Below are experts of layer 2 (counted from 0) of a mixture-of-experts language model. Rows are named router (the router's row for the expert), gate (a neuron's input weights, with its number), up (a neuron's input weights, with its number), down (a neuron's output weights, with its number) and show model dimensions 0-95. Each number is 128 + 24 x the weight over its row's rms, rounded and kept within 0 to 255. Numbers have three digits each.
After each expert's rows: "gets" lists some tokens that make up at least twice as much of what it gets as of all text. This comes from a sample of Wikipedia text that the model never trained on. Tokens count by the router's weight.

# expert 20
router:113155142164103143141128094180115099167114142105149096151133133182159077138120098128091157104135135181096089104128137153116137126114100150154112104092135125093109148105108164141117118113109127161113101105103144130134154130128113159133155136082109131174106103156145131113147139156103103131
gate1:149115127118139104151135154105129136174143106183115091112149143088125114118147128153108118123183095111141121115123136114148114154111155135165134087106100070130095146144138154150115139074106129100165136118148104069135118124108106161165130140080134101150123097126092151145133124108146111110
up1:121110116182170144158139147122147122146125106174092097113123079134150127116133153123151093137123118168148112122101140100089137149151091115164177128116150128124143147115085131159117110135100135111152121105078115098129122157137177137109148112121087139116180101125106093131132094088123143134
down1:110188094149140135136143104110128114138162112112113119137136136158123132102145143098147092112087125137086078112140088131114136122151114137140140181119147158137131089116128144114142118106187113140101107090174076164122147161144131144137154140084112158130140160146096141104107143123157161132
gate2:162115123144169121131102095135151090180105165154099091153125117120110134147144092148121137132150109098175129120136134138133140113167121140149202118120140122133104131166136116116138111128156112118178156122116124153127135146099109097081153144120123151134133104162171107177134128135114180153
up2:147127149096126126161110117124159128144136127141125150168144113126109106129082170090127151138138137131172102120136106108174127136132121167164120100145109097142127127188128122121080112146129139190117105123119160119176132102141169119131124149156145119140115195177137100093141144106111133123
down2:144184109132144147115125084143155154118099139151161129141120163107119151138119125121088131112152112153103097098131138117126135167167129082106096107098136153126112103134121172155138095100125128146122079132163168143070159107089135098105174124121129141107131129114111152140151151161152096138
gets: "3", "ad", " Y", "E", "j", "nd"

# expert 16
router:112155142163102144141129096180116100167114143105148096153134133182159077137119097126092156102135136180096089104129137154115135126116101149152109103090132126090110148106109165141116118113111125162113101104103144129135153130127114159132155136082110132174105103157145131113147138156102105132
gate2:129128164138132129166143091145131150159143157147073173129137094151143139119108148136154116136140129094166144110114152077118095113083153099135103111158134136144144140070134108076141119114135135145135098114165156144176134088140163108115090107142112108123142127092142148158114135110127094140
up2:118109148124154120136159113125117142120161118101127112127129099179163124136092112116138134156100146115150116098125150125037088138088112138161123128143121145107130084205078136122121149164106127156145143121141080142130107116161151114131124105108130140145100101149101101107130112142135119113
down2:138180135092104159126140126121115123160103089159123119137106100133082114169138112153088105152123138163115102105152161124082107098171134100121146117149110119137096118097128153087129133149107114162116131120167095088123102140127133120161151147124131112068115108170129092120151133155157139138
gate3:095149107091176115183151125121134113153132116136106158129103123109106116142128146151074118115111151110183145131120133139121127119148135125156086126147139141115102140168172099118108092127136133095113119110108139097201126117089148107121089118132141112134138137106163067102163112110126151140
up3:128137114044079126139122175112151132153131149169156150123128148153136156115119097111108083161121117109113127181130127162115151127130143152148134116126134147146145112147125132182123149136113103185133141117155153127118123084145158129119168144057137107150146119140149133101127127122122151119
down3:115122138134079126129098112121112169095134112148133178130098155147133123101115176156090077125171110102146183186133092122149161101130164115104131143107143141115166083125172144133125092165125131139141151102152164133116108111120140128141122133125158118116115084115121136104133145118145117106
gets: " ", "ur", "3", "b", "ü", "ud"

# expert 12
router:112156142163102142140127095179116100167112144105148096153133132182159077138119098127092156102135137180096088104130138153115135125115101150152111103091133126092110147105108165142117116113108127162113103105104146130134153129128115157133157135082109132174105102157146132115147138157103106133
gate1:142133106162164159143119135127133131116146105098127115121136119172075138112087101133108148152141123056104132124164134131105148102173170101100103150101154082131146134137142082123154125122137132125117114113117137147131111160158129121071119126118125140123131161097120066127109145136109103078
up1:156153166150162113090116120124137127086133103150127131120122134136139164137175088110110132155116127167149119119123160116113136144112148140140127148209109119105096147114172124168127128117119144136151152168134123148082098126146171134140136063149113126107126129164127155124137089081136107122
down1:137166151138164090102108132152132116096164160129148136107122119147137161164146123157121154139112111175159125128121127109120158131134141091168126129128142112086094143116104112146109163131118138119151126173147113126090135164104159097163176122183099152068145133125141134094125099102122141153
gate2:112146122134124107148121140168153099167096124145114141118106099141086173113122159098136152155137115130133164132124113130123162123117144126126118074133134115113121118158151110100139084135153159110185114215137100153114153148158141093127136167123148098138124141141119141145128147077158150102
up2:125118074113158102140119110162097110107129169113088109150102143145173068122136151121095121131092118112125106117145107108148103118136110112102133160148130098177152107117165133131182139073143143117135122148108136110129123143179117157133143177116172099110115111139138122131118137168108105128
down2:107100166157182140124153128158147105127153132145111167151108129149128116138120134168138130149163145128110141126159145125139144133130118104070141138113122129087189125142155193084169164116092131132124157151097104153088093129104135125122089151134155116112112100137123123147136140115122150173
gets: "ian", "ia", "ane", "ale", "born", "ae"

# expert 23
router:146091113112158137094147156138132150127113138123109208139119108126131114123117096113119110153117134130105092127137096106133150155192122126131149112131114119118135131212139066116128102114121121141162116109154133138117138123113115143096116116141115122155109062112144160130155150071138132132
gate4:149106156161146135115141139106165100134130115103107139152104117137094121153168105136128153112143141128100116095101107139155083102139115113126084140169125143093108110123107146134186166150126137137130132130110100088155111126177101139113107114075135127145086148071109094175097142127132122144
up4:127096113130112103111095117109137130096104154115118147149136136139112123160130136145160117127151125106099148143153120156147111116147150104129134148129131126115133132132070154112151129109110114079130183103116109108140119183143116133092165142118145167098140121128049112171074181118150102108
down4:066122141113148125143122147136098112162099109139155154098131137165116144098117134087108140108145143121129127089156142127144161147116144111147098109157146076128133137090127104169147120130128085128100135109137108131137168104186121126142130099136103148109131179084101103087112121172115131090
gate5:139120093123136083155133127118123120144127154138167094100145087142143133124182135116110108119114125166116109093147107112158164131138139146108131131087140079125124080124138164120131179134125088135133151140084144119113144202091087118123081123130121115098168130116120132094108154138136116144
up5:098088124144126074142130157161140133113106111116107099070134076158175159146145156132104109107132142117140129140139137135103121151111148168082128131103130119127131114135112100173119122114114106121110116153128183117129113142116166097089135121094143148087151117140144094146126171171158105148
down5:159112173117157116159118136114145144147134137163144114123137125117116126125129110118099180136079109144137128117121138168120154128115174111087141160097131118129103111083125171092125140135107095106156101134056134160144120119090106176119134157137135147104136119111100181106089132114144159140
gets: "2", "1", "3"

# expert 38
router:118149132119153157078100157181122124112092141143087110134129155075120141145146123119100142135137129135096120100131132140080127120115169126107077128118146116156122106106101138109138156103124149102130141098143143132152072162115126112132154153074109143174160145097139156126100145161131097157
gate4:120078129171158145092085134122119191146127155146120136124157133086136155071100139144117089141144109173154143114147150141146180113135097164121121113134105151177172130087151143142110116098117125121139135124138090112132135129126122191140125129106109140113115157146127131106109127131114123163
up4:104094142186131139105129156158120183105118151124120157138145194134131144139096154155109121123131104151101156113121132159125207116109096145114108150152140161139148107087153177170089126123115136134147128112175122126133125143123119136146116111111161114113130162152107129131134142113098097119
down4:151127145122164081129096149117156110095115153127130147142129088161104132132098121145077175127129139134135149170075149145177132165145089116126119103149139147135105102085101132108189169142123121116105158112121128109134142094160170115148129085132129093143150127116140116126087123121121135116
gate5:114139129127140151135095071126122127117139075092088157144099112082153101138104167124120117118130118128093180112079126108086162096133172165098098107144116138131102155170107110134130113141174137109144121136136119109162104106177163104141128119112115136146144140114142136145140099146102123108
up5:104144118129134150111099096144117112129142077111132138148129116101152095122128178093098108124146091102079181101082118093078166136145171125124117132158131121116110177152088114161113109147173121127157131125113137142126113111127165109138134141110115126156155107096128135161090120140128143097
down5:104138128114137120119165126068159129077145051078121105148060102115105130126100138121109112118131102117122147132122139159113146088126148115143108125160184105158150148140164119144130099117139113140155132120126116148111151140130114097092139134122094100133126131074114136118147150155150109109
gets: "%", "s", " Location", " km", " Total", "ation"

# expert 1
router:107139117166103131122153156141118118153147139187143158155114112157133112150146114174155092107159153134144104106136155145140140141103092146106112105154162151139117142120162049150115100106128119140119098111117141150120131149134165135123100165108174120140119157165160093114177134125151129133
gate1:115132124141117099140131147106173157130146149176083123096176143144143083106143137132152071149094156136166116093128149126148133106132099146110126147161121123119133099125122133115146132132123056113158127167124164122117132146128109071069138144161137118091148124150123150121104127144098139127
up1:152109125107133133093113133133087166130115117094155105186129162138139154145112133144162140102157126092106112156124119157113132140163144102146121088121126159140118129138130123145123143127148142148110174071140107127126110079107178179126128115089125198132095093111132141140156119138140098139
down1:110155156152151105145107091102144115191147135171102126129199145124139116116110145148153093122142155139106097135170152167089123158169089110139121125165125140113135118170147124127134133147124138130131123135111087131108113151071135115099137131130117114083149082141102152124125147134156116102
gate2:149103137164111140058128149108082150140137138150106135125055137127125163117090139096133086115136107106160161106153167105169157121142138132167168115149122168157130109098113112147138141169111159135131127113119113137144142149109113132122169102158146129139124149120149157137114105150113087121
up2:146111128169148101085107147144081137163086166144141105117134134164138150148122127090137126098109122156102151111123080143137148131167089168089167127085128112136149089146150141150138124123121109114162122149119180144106136142094132138102172124100133093164104093126120124150137130131101156144
down2:127121144180122107109141132153135148153127177156151148116135151131148143134123154101148129121105106120107128177157136149125161160161111138127180118160175117130133092158110115151116119141135138127155162072139182134125195125107133161131101125125127103136090143101102125099088147160103107131
gets: " and", " or", " &", " but", ",", "et"

# expert 13
router:155159136134107162117156088129117120158107145097133105100114126180144106138104157154153099120121129137158140146167134134102090137103132136098138140120107130089087142114158108100097155173107110160159102163117103165122102149174156098158143145149107146101129095102104134102128126139090155147
gate1:138146104115171161122136123142110095092120126130105098135112148074128139139128160150131099143145101074141157151110135092122132105127133155147117079109127139106116104139105158047129127144112100124149127117134124129162090137149094126155141149122179141082163106091120141159130131163097128128
up1:169109148137133155148145158117118106122148168138114135148099141195126139115132126082078128156109135127134145106119116165126159093130152176111102166149147116156119146145130112175159121107123143116168130164122145146111144159069101135126150076126104183105140113136140130139101117105125132134
down1:111147094134135156160115152118129116100067124132114106140148129117163175110119141112097157114119159098139088115163123152120135141142126138119158114123115150121094088086155125150173127137145141178153167167158148131093151162154127164165134149105135147117123112126163106107140185139144112108
gate2:182113111110118110128123155087127196139102125136138131146139143158167136114128121172143089154152114159163137111143092143160120168146135131128187128139140119083115126144145111142165144110131095077141141137134132091109162118106142110094135134129094111115127138117083116156130114118108164082
up2:088136149136117113093122097186115088126160113137129111101133114080084126121141136084127161095118122096106140138122177113092169082101118128132077143086102134167142124113104140116114109139115183156124100128103136147160110129150101143165102137128144123142133127136168114111124139147129114156
down2:132083151145134105114101146104118163108156175139110097135141140119135161139093055155145094086095123109111115133151105163144122109144147132140081122127171127117106135123089134116131135161138125128114155167153118140107172129135148093114109096143135128142138139095075158125106120095164145151
gets: " f", " F", " B", " b", " G", "f"

# expert 32
router:108166143123156104148104122096107109095159101117132109137103101110129141175147153147111150115094153141101165145147160112139114087167107085131111141115109118159133102111161147158166102156094104163129155103115099160147145134140144131146090095088110158107132130146142099168110156123159123101
gate4:127143107083156171154090105151115154126137117159140128136121153116141119108134077111172110117105110116141126108164168087164107135155161139128142099149106153118171118157145139117095139148166158115113152116152062133134120116086117141160157075112082148126147121111126132106107130120150137134
up4:138170118131132187109104104147109151127123098113147143147156131094149141104131119111111136127103093182111134110156141099118092125131124156173097123128122134105141130163125136100146146151114120107142146164115128159098092085104098173137150090103087128145176153157085145085119140151122139123
down4:092149186111127173115124143090161145107113160146147152167107108119076103100121103100123109093167155119134109116152160144161146140126131098137157111167098120090120105147154136163120115129097126112098136143075116163096124098117146117126129110116133115181124109151118104093126144129104143141
gate5:053166121111168124137152110138129132150144121169100124162132132091163156132121164139149133139110120104110141127163106158117127143132162106109089100163115117144130104073106153092123114109157073126176135128117127108127102070164162133135151121131147135113124146137119106158136120090123128136
up5:178114113142104116092126174120172145093124102109159072091100123137100109106140134114152142115177129162133079138106138115130110132154133148152135152092155150148134170162140103135109147146065161129095134160140148109098141151101120096097114138152106127149134108142116142117103161132121131129
down5:151168129122178111123178107096129137170105134154106154130130123107091130131163140113156135136169109145140129132093096125086112122115163162161149107160110141110139107074096149106101147149145127128123149091137126107131132158128129126154173122166113119178150165132110087134133147096114160154
gets: " \"", " a", " =\n\n", " I", "–", " —"

# expert 3
router:117154083154131101106101159140115146105146136085102113159107108139141135093154145093145155133148159112123146159150140125156120163111128141139086102102129151168132141104130109078096152093141111095096103152105094118111151098094173106113150102145119138099135105156147107098134101157093104134
gate5:138160139113124119144115179107129122146089135133110155170156119147149144104153123129123147154132147161155126154165101118149141138137114105146115158170134125115100131152128133147151094170156158149138143107088122104134192128087120102119121204122124076148144131124089098128126136098097130158
up5:151098150122119129073101140097127159151120171126152117133114137117079113148112141112114107146128107121150118114114119137085156106123139132152144148132153156163133119110112147137126112087101117089048084134155190143121113067130135124079144118121154133141135101143113131130122158166144122113
down5:136163130193124138185121131176100089163140118130114090139131127124150127116134102100166123121113116112114151123120142133120099126121098138138145089134141154097108161159156106123123125129145131106147121128142103090143100062146095119127088115108107114079102154082113108117119122137119130065
gate6:111151094164144121167152161114099148113119142123134164123111152171152191110131136108130118142135123103112141082160146098147149201121154131111100110127139110129132144120117153106148096158141126161098124143164138109140144149142174133151124077130150094150141131122093137174154142108146128102
up6:118108168092123153070104117153141109131115109143141086132178113111089085158119143163120171125126122177127122147120103128128121119123101129149144134097124126142129119178132074143086152093109133081140125112092122143114069124134119136112110141151108183115132132119135125110135107136078119127
down6:119166163140148161114151118146154102147119117136138168106130104118113158136144134123100142129127134127103128086126150114164134217124070164177116122125110143142101145120163125092130143142135126138111160133135114108121170158133159125138099124155088081145123147103136132156093109124168093139
gets: "-", "|", "=", "==", "ly", "–"

# expert 22
router:126172141091106113159119117134146140180145162140118119151113095119122094080124115099152158113105123120158109117109141148122125134155099116159095108105154142094103164115153106123110148103130103114102145157131108165116139086110155094156139115095113106115160136151157176095144123088141162088
gate1:109084106125143137122130134136131157122112108122096143103160144110095108136166106128158116130100113140067119119132123148136179144083187161105091174070148108122114135120133125156094139082168106100132127160133148126114156099100102111119131133161141152133085110145145130099123143115133144150
up1:139172142142132128141145129119102084127148134153164119160117113146184128132105149157114122149137131127196160142132145109113091115159058083105170099176104119131137133118093123097135111153111143159122146086110140133130076158133141170141124112107140113132143149132112123153131135127130098105
down1:108090128119107126101125116103099138102146095089124147150139135145152121135104122143141113148150117158115116166119151114121138172112162172090138158143155123139136120135115111176105110087141141089147084121129133079103086119144133094104140142169187123139114119112129141070134159139102148170
gate2:131102117173135101106104189117125141147162114161079116141127111187114140100113100125189136120118099090128104142102145099142117154174106118105113100120091116109137144140097134122135126157123132116151159124149139134141188131132144121115146140130166154145086165182129113137148110122134129110
up2:150125110102108132103142128100126087085144125106114137091091180115157122122147100164128107099132139123173131128099159161106138124088116113128142116130165117142128091106155131114121164111117088160090108127154121144121163151124130099102085163164108100103170106108091093136133163115148149110
down2:163118104117117138116101119123068131140133141113175148128108131085141149157167107121157165088114136111104135121102140103128101135151094064099139101166100139140141180094154160119102112123146149106155147137117153110131113102104134175168114116131120126143133172151090157139123114126116100119
gets: ".", ",", ").", "\".", " .", ".\""

# expert 37
router:176133121102133151093132105111117113113161155124131105095113151153129117079111116134135137160133082140098129120112108154142087164111155139118087160133146170114127098132152115112143163145111122159150138138170112171145112152134155160085152101080092148139144082156121116103151106137139103104
gate4:137174159111162110113136121152090123150147139127098141133063151129121159142123107112111119129123097128148147126134138142134140164146123136141113082131112120131112122136111104096155117208091078087119113088117123145158088154118143174137154127118158120126116153091152133143115103130169087134
up4:149159146121148134098121123151092114115130126169087090124114101093156135132143110099132138127130120111129139100118120151103131125119128086108108097140092105093096069113111078126136108184095091080136145141129171134165121140114167128124135131103120155124132165126128131130112107159190094127
down4:103085115122093114127125093141122111121131099092125089162124082140163114153134110082113151123122140066116157100151138162135148142113112092130153170085114128118119120128162140116113098128116151116138187169172155175129110115127105144113124147164129149099092129135156134132105142103106151122
gate5:117089140099140180177101132128183112103167093105143135140127112112130096127161116127111120172132130139113138123130133113122158118129122135108103173098132111146127150154097097147112161115097159146089127135137111083128089140152161114123145105094101148121187144123154139074113129140098112158
up5:148084117122133108114166106117098132163137156108136132114120136107108100171130129173138140115125115111115153109144121134137075104133128145104115155138142172107142171163125094169168122150106147115172112127161180154132181138137094107125108096125100173118140137123082150117130118098155135096
down5:138157172137131113112153147120074132149121129109142124108140142105089181113143128125134141087184118113132148078149144166108074114126136119134130136177114144111150163138091084130143101131091127161129133100132117130097171109130118117153116137142121085152111113169099123101131103109132174141
gets: " D", " d", " L", " P", " H", " N"

# expert 28
router:111155143165101143141128096179115101166114145105148096152132133182158078140119098128091157103133135180095089103128136156117135126115100148153111103090132123091108147106107165142117115114108126163112100104106144129135153129126114157133157134083109133173107105156145131113145139155104104131
gate1:107103081144098122113150086134114166132115110150129141137134121115140093112128151115132160149101130110118167155110100102143128091098157104130160115136162152114116158153117082150093135117173142114130131081184130105151123147151156166138130117140174147121098147152123150055132141145131128115
up1:129148127173103144090148125155082156108122142135165097137117157126144120127092133113116149159110131110140154153092123097113153101128150150087143116129144121149118155137092109095094124124179115120131128121174106080133155152118145189118129130104177155169092157143125140083117150140136132108
down1:137118141139121118074128158137127095093106134134126099138129117100156137112099134093134164134124117125110099139125129168159111157096145163138116134137108118174124174112156133156158124138123178141127084154084127108158151166083101151126119093110163119130102159110109131106091174134101154090
gate2:163125091103170128117114119107164160103114113127147143110148119136149148166127147122141111132133096163113189142175142115148130133098161122156137133111158076170117138142180081134144096122125127135130130169135155136119103143110160122093122144147117101125147155105133146112152094073113167108
up2:083088145139107138146133123124115157143117089123116141167102141122107130143091099124184140136133166141108114101130119152121108149098116122123151141134095144118120118132140107130189183094172126111092136156126117139100139141181152149112061124156106131153133127128179096154123135141115158122
down2:131144161121138132096130096141101130139106090093128121150120167091139137097124117176126130114155135115102093141170137121140152151122144161141131162111147134130102095192136119106111112105113151068097153119116131180104162151127084096120137141144122135128160113163167138166126154156131169130
gets: " C", "o", "1", " M", "el", " R"

# expert 34
router:112155143164102142142128095179116100166113143105148095152132133182158077140119098129091158103134137182096089103129137153115135126115101149153112103091133125091108147107107165141117116113108126161112102105103144129135153130128115158133157134082109133173106104156145132114146137156103104130
gate1:148127125122134129112116099146117150116118115159117141105103126104118152130128112172154138131121092118150148124132121168131141131106101155114169098150128166095150109135156113140100139136148136143137147102152096120121089107142138124146126163074107125137134136175085132119094086094035138079
up1:135113162136107118128140098107145148162150144159119112103081131162127159069114153115124084161125157110143100080095122157086183113126128134082127113140136112114130118152108124140108120149164136163140153089122143139080123143180146130119158126104136141118124099161101154123144117153165117108
down1:112140138115160149122150155095144139085130096122124098132133124137099125144148147146140087148105104097095118111168118132121172161107123104127125133122130119109142101134148191135097134155072112154135143138126133129108119163173134165090068104105091134160119098113116145134154127119134078086
gate2:128118141131153083139116112165128120147118122133138137123136105117104163145138150091121134134154105116150139128081133136103161103144134119151108134189080163143133129171130105113100134119139175128135118130093119180179125132102138131112145134101146123163136152171155106139101063154134155182
up2:100130161109130144152111122118129163108151128140146187151124117127135179142120112152109145133136114154130108105113158165130139135122114132131108102141162161146151115166115109118108143173112119106094137142106161151159107106078119120116130133111211133118128122186127100188101142134139129163
down2:102157106099108110088129132162120133115140164159133128144088158142114129135168157118118149139132145079120106168141114116134105112090152173114153124112154140160159104114124113129121155140125146181136146140124171110123136169122120072132183101120131164067132107114108137159124106139136157145
gets: "as", "r", "ak", "k", "is", "im"

# expert 14
router:114156142164103143141128096180116100166114142105148095153133133182158077137119097128092157103134136180094090105129138152115136125114100149153111103091134124091110148104109165141117117114109127162112101105105144129134154130129114159133156135083110133174104103156144132115147138156103104131
gate1:153099118100140123142127103139125136114103130089111141128128165133120137129143087154140160113145144150141117136132096136113132162141105152159103112155122115132131125133127102076127195149113142093117082093114137181142096109158158127140103133161185113111149144110139156157191156163122139158
up1:106100133136144139092129130135127187131130124117147118130128078119132174126123143107106120135150171113132137148173149132133100143103132134093088120087100150145133114130097154140188088124141114113107158144129156141141156146096080141141172094108107113099127148155135117084114096105144099177
down1:135130174131136147125097107169128187122133139089129157100144082082155126129126098142091123098117103138143118114131134093158106140177086117127133115130113164121136099151082104097179081140152123131085112119131125108163146152119138122110090183139157116144133113137114123122128102122153119111
gate2:122108130157156096105103121106139138158152135090133201160127125155135114121166124132145157163078110080082134135109109085090099126137131130110109139138125108150154111120111100128138141117175116149177128168134133104101133132124125115133148137153158128117133098169139143154161113110157180142
up2:149138167093127073085160074097149135156079124077149142146127099087082103126106093139150090165118126126137104122126147113097130145113136094151125171101132134098130124130129145145153134096145110177128131147132115130101158149134154109137119137141140148147144121119142107150119143136135191132
down2:102158187117134139122107142099139121141127148138140105113130128150066080108156114153147133086126113156118141126151125139118094133115138123148168107155183129129074147138156123125101133082144127121155115088109106114112133137139153135098124101177135157133127075112167122098096106115131153162
gets: "1", "ing", " ", " R", "al", "T"

# expert 25
router:112156142164102144142127097179115099167113144104148096151133132181158078138117097127091157103135137180094088103129137152116136125115100149153111104090133125090108146105107163142117116113108127161113101105104144130135153129127114158133157136083109134172106104156145130114146138156103104131
gate1:132127143116129129125096127173134169121078164133113094144118132129135143129092138139113121132127076125158120078095068112178144140134129100122143084105084146143117095142145112131123149117160166078158120155115121128123117123147098070165146142134122121097136103132102150112121129157098091127
up1:113152127176138142109155133145095179103123149166097142141100138130083090106103100088154150104158124164129100083122122079102167094142114108133117135117144125124107127128138127112115120157191091127151106123076127129166128137099152145167134122153144129140141113140089133158146107138112140113
down1:134119131078131130121136124069112140136114137148149127159145150129141123119110127139151158125130126133157149135164111131178078115183106107153123118102153136133113178103145143170142081117154148116111149138117091133104129205150132085125131105151081153132118123168126167132129112134106146109
gate2:126134123117120109136156177109143131147110106148116109089070174114137155135129181119079193137130124116134180117136127115116170139148169128127111150137141104099150111136159092111102153162157097126139159171127117150110115114130140128120130107112160127129131141117112139132102143097180080128
up2:104148113135105138119122126156136143135159132096148129077153139099118148100105058100103132110137131117112128130146149091170117152150102129146103112111112173093139177134135113137089129125152128145134108132144123155118129158122154111131122137149091117066143107107080109081160090136084156129
down2:132130157136103167131127146162142104179124125138143126096100143132148150095102098102102152132174127122145131097164150069096123115170135146093111145112116157124141125106150123160146132139151132122143121136146129099125114167183140127124099122104109140113154105082093080094088114140139089099
gets: " ", "1", "at", "c", "ic", "y"

# expert 19
router:100124150126170118154107104099087098126126075100148117130104131097122101151180154174126138098109143133167092120121138142112136105169100100127145098121113155144116133100158089155164133147102109103143106123115136119128122126095154113115073104158132107096120098104103126174103113141157132150
gate146:142142105119104165107128117122142118044136132110091073121134101107105133123100137146124142154148140111090129076141081133125109139136142095125140147135111137134177118157108111147108132125159141094116156102069162145124140137115119129131095103180135121132090167137105128101124127092134150150
up146:120152120142117178105147153108135108086152121098104113148111122123108097152102113169140121122114117129119119098141096144100106136138122110130145169113106125123146144155091139118103125115154158146090123083075121140057140106141087124138108125130092109120140157122067120102078099128115143166
down146:110155134128128159125154141113139078131140077117095079176138119135136078134143155147105124139118159112099121114117141165120133162122116114187180151099123144105147125132119129108157158127099153165143151083133166115139129099141108141095094104141159092109114137149138097101115115090108119133
gate147:110117115126143114158115095132115162102157107131149164069148151103112142121146153136115161133160094132128122125102105165093136118150151135110129156148145069142097141140165134153150172121134085133087144140115112160136121155153085129108110140152182110164138117163139150120107109108112111084
up147:118118100126142103175128119126127126113163116168141159081151141135115110120123160153112162118163125138139122118083107164103149103137130123096124143144134079144106150123152115154149151143129088109098116155127121158133094140145080134114110128179200079163137127156121147125103094091129122126
down147:132188158178110139167131145088126138170105137123145122152087109099133107126157113098114104141125103163138115082125128154156133136120165117078103119132134115147147130126120109114109068098087094136108125101161131096130119103125138122119110127089085165116129141151136106168117099158150144137
gets: " (", " ", ",", "(", " re", " U"

# expert 29
router:115088103125102158138130152149144095150104133150144118120112099148138117106125170130094127127132138111137147136099088131156127102090134168161165136133151125152122131108132138100102120116120107162165086109153129109105117069106098140137127161084109154153113086105163172117122184139108099161
gate1:135056160128132130142146118099165124158147151137135135127114125105107136165121155132143109170143167124190114131078120068138124142154126168090096097065115101104140141140091126141118169128147120124129116124135143127158120122156097131136146169116121152133120119138143102146151088149150122146
up1:140114159130092166101124087105157135135161157128115141133089137089093135157069139126132088139180148114163121138134147109137106141129134142080111118107116101124142158119078146141123163162122143115131141139154131178157110121151106145142135171133139140096087127163153129143138162103163103112
down1:096061108141133167151109121160117100079108171096125134143178118156147115149139142110081128141078122152102128134119105140121126137111090172125087139116131165103136097149149103116139139124141158076090151133125102128125136140110127157137124100111123121100150144114114108140096102107176146133
gate2:122125149131156137103122164162152194123129117111147152113150116111107115116093181140110140122103125105136123143139127155123160134133099138101133132090120147155180118106124150111107172116110159081138140132209137147147163118132114133143111080135148170113150101109113124098129157091130134154
up2:105124144147162128119144165155155173126127131104166141089131117101142117115122137124101129128126101104121111142132167157129158137120122141092102131097122175156157100080127145112117139108113134066127141122202140150144146134118115139146142078148124173121164104104092137085118140097121156159
down2:127174118178109120096131131106133131090080129160155076086148115136141109103110164140095145094120103176148106115110139117145180134129112115120130140119101132122119118115117139164154141108096158098133110128125158130150145147116169110118139111092124147133113105154081164088141105109172144162
gets: "a", "o", "i", "er", "ic", "an"

# expert 18
router:099111158157103152143110113118149130135138100115121116149104168132152162112136099085160147145124136092134115088097084135166153099166106091116123162103096131116103122122164132133118165100103088100092151148130151107137136114127177150155124099167106124128159142139108153158123133101162106162
gate1:149110154120099124112121114118176138114152100098163162147121105130122162137123155125158140157131099087136143133103095081142103116130081121176122107118123118143136142151175120102134120106108137106099189120133155107118174154115135071066119121110158110113115142116096132115126141127085140125
up1:122138118083125107160116151136115092101123145163097085112120169136103083162125085121115141109154171133116122134119126173123095121137139119087114134086134122108112144121137127136090114126084127139143127115118093114149054122075154158176157152137136136151131118126177122110120130124162129136
down1:137098119160124153152112113150118146121118125089150111118109123107133131079161139164152124145135109128125150148131107121110095105107125147144134144161112146123114115120093123123170129127147121137170114109103110188097142154171118102064152174129128142078119127159119103122173177113089086147
gate2:102130121112151153155139104129164145113069126114167139132114064111100116143079125139134143135118134070096147124116160112124106133190100110079166119125140147137107150118084136105109156083106153132086151121150103150131135155137143105144138110130153124132139117126123098125112153116168098114
up2:150137157143124112072107171129116133144140144122098124153140175166109139111157129129120127117110081162151114126153102148140152137066145133198103131128101088126157114112171117127148106153136093109151119129133157095110094100116100144128127141140110127117131115137148171127162101126099172152
down2:125105111158142143147175076163130086140116121137136094136114136106119138142111088132124084153094154112109100141160127129090146152161109118117144129120180127147129092077134135109122075113129185151107132170072122148114117158123084133097142154123123148115134153112132157124116140150150122129
gets: ":", ";", " of", ",", " –", " -"

# expert 26
router:113154142163103144141128097180115100167113143105148096153131132183159077136119097128092157104133137180095090104130136152115135125115100148153111103090133124092109147106108165141117118114109127161112101104103145129134153129128114158132155135082109133175104102156146132115146139157104104132
gate4:144143091131147138153109118125115116161167106144106134106132165113105099165085095151102101111120102136158164128124103136170159145138150120120128092124139168089124088140124107117144130109152153095157157166127130167156119121140146128178138125175113105134177139145118107090172164117113146133
up4:130110147167087112147130129086115101130127113138115142122097121119079116154116162092107158160166124114103096116083102138155140162150116116139118099131147124134066128146075123143135143108102090166129153128107130115134145168179143121118136112123128129100164155135101099150097123090128163161
down4:168139169083154156140137108100180122122119108094131127103115113153111115148213137098098157118161114166125134128132100159148133140192150150125115102145108108102142119111104132131114108131133091143159101150127141125142140117120111135105109121103106136128154105065099137113156129117118155151
gate5:160109113133120117124141077103194124164135133136131143104116144157135133089138129137143081146118126108096110136120123120147083121125129159122133168084153122147097118126102124098147131130141134104118157180131149143180108141136098109118120171099101111104160121180129189151119099106139112154
up5:160129151122126108180102108078187101163142095055134159127105102168111137133106102096115122137075135097115155156162116128159121147124112105163098124139101084103131145149122128117112142115141126124149122082138136159131119122106126134125139104120131152099122138136115094089145087113127146133
down5:123113105093133152160148085087133173126131141139134152149136156144085133101113127123141103134159115148074131152145099088132165134112140192141078173116139104148142127167143144119112135142089122153098121141088116123166139130112061112091118125099119140120131143122120162136127138103133121106
gets: "it", "S", "s", "ag", "ig", "es"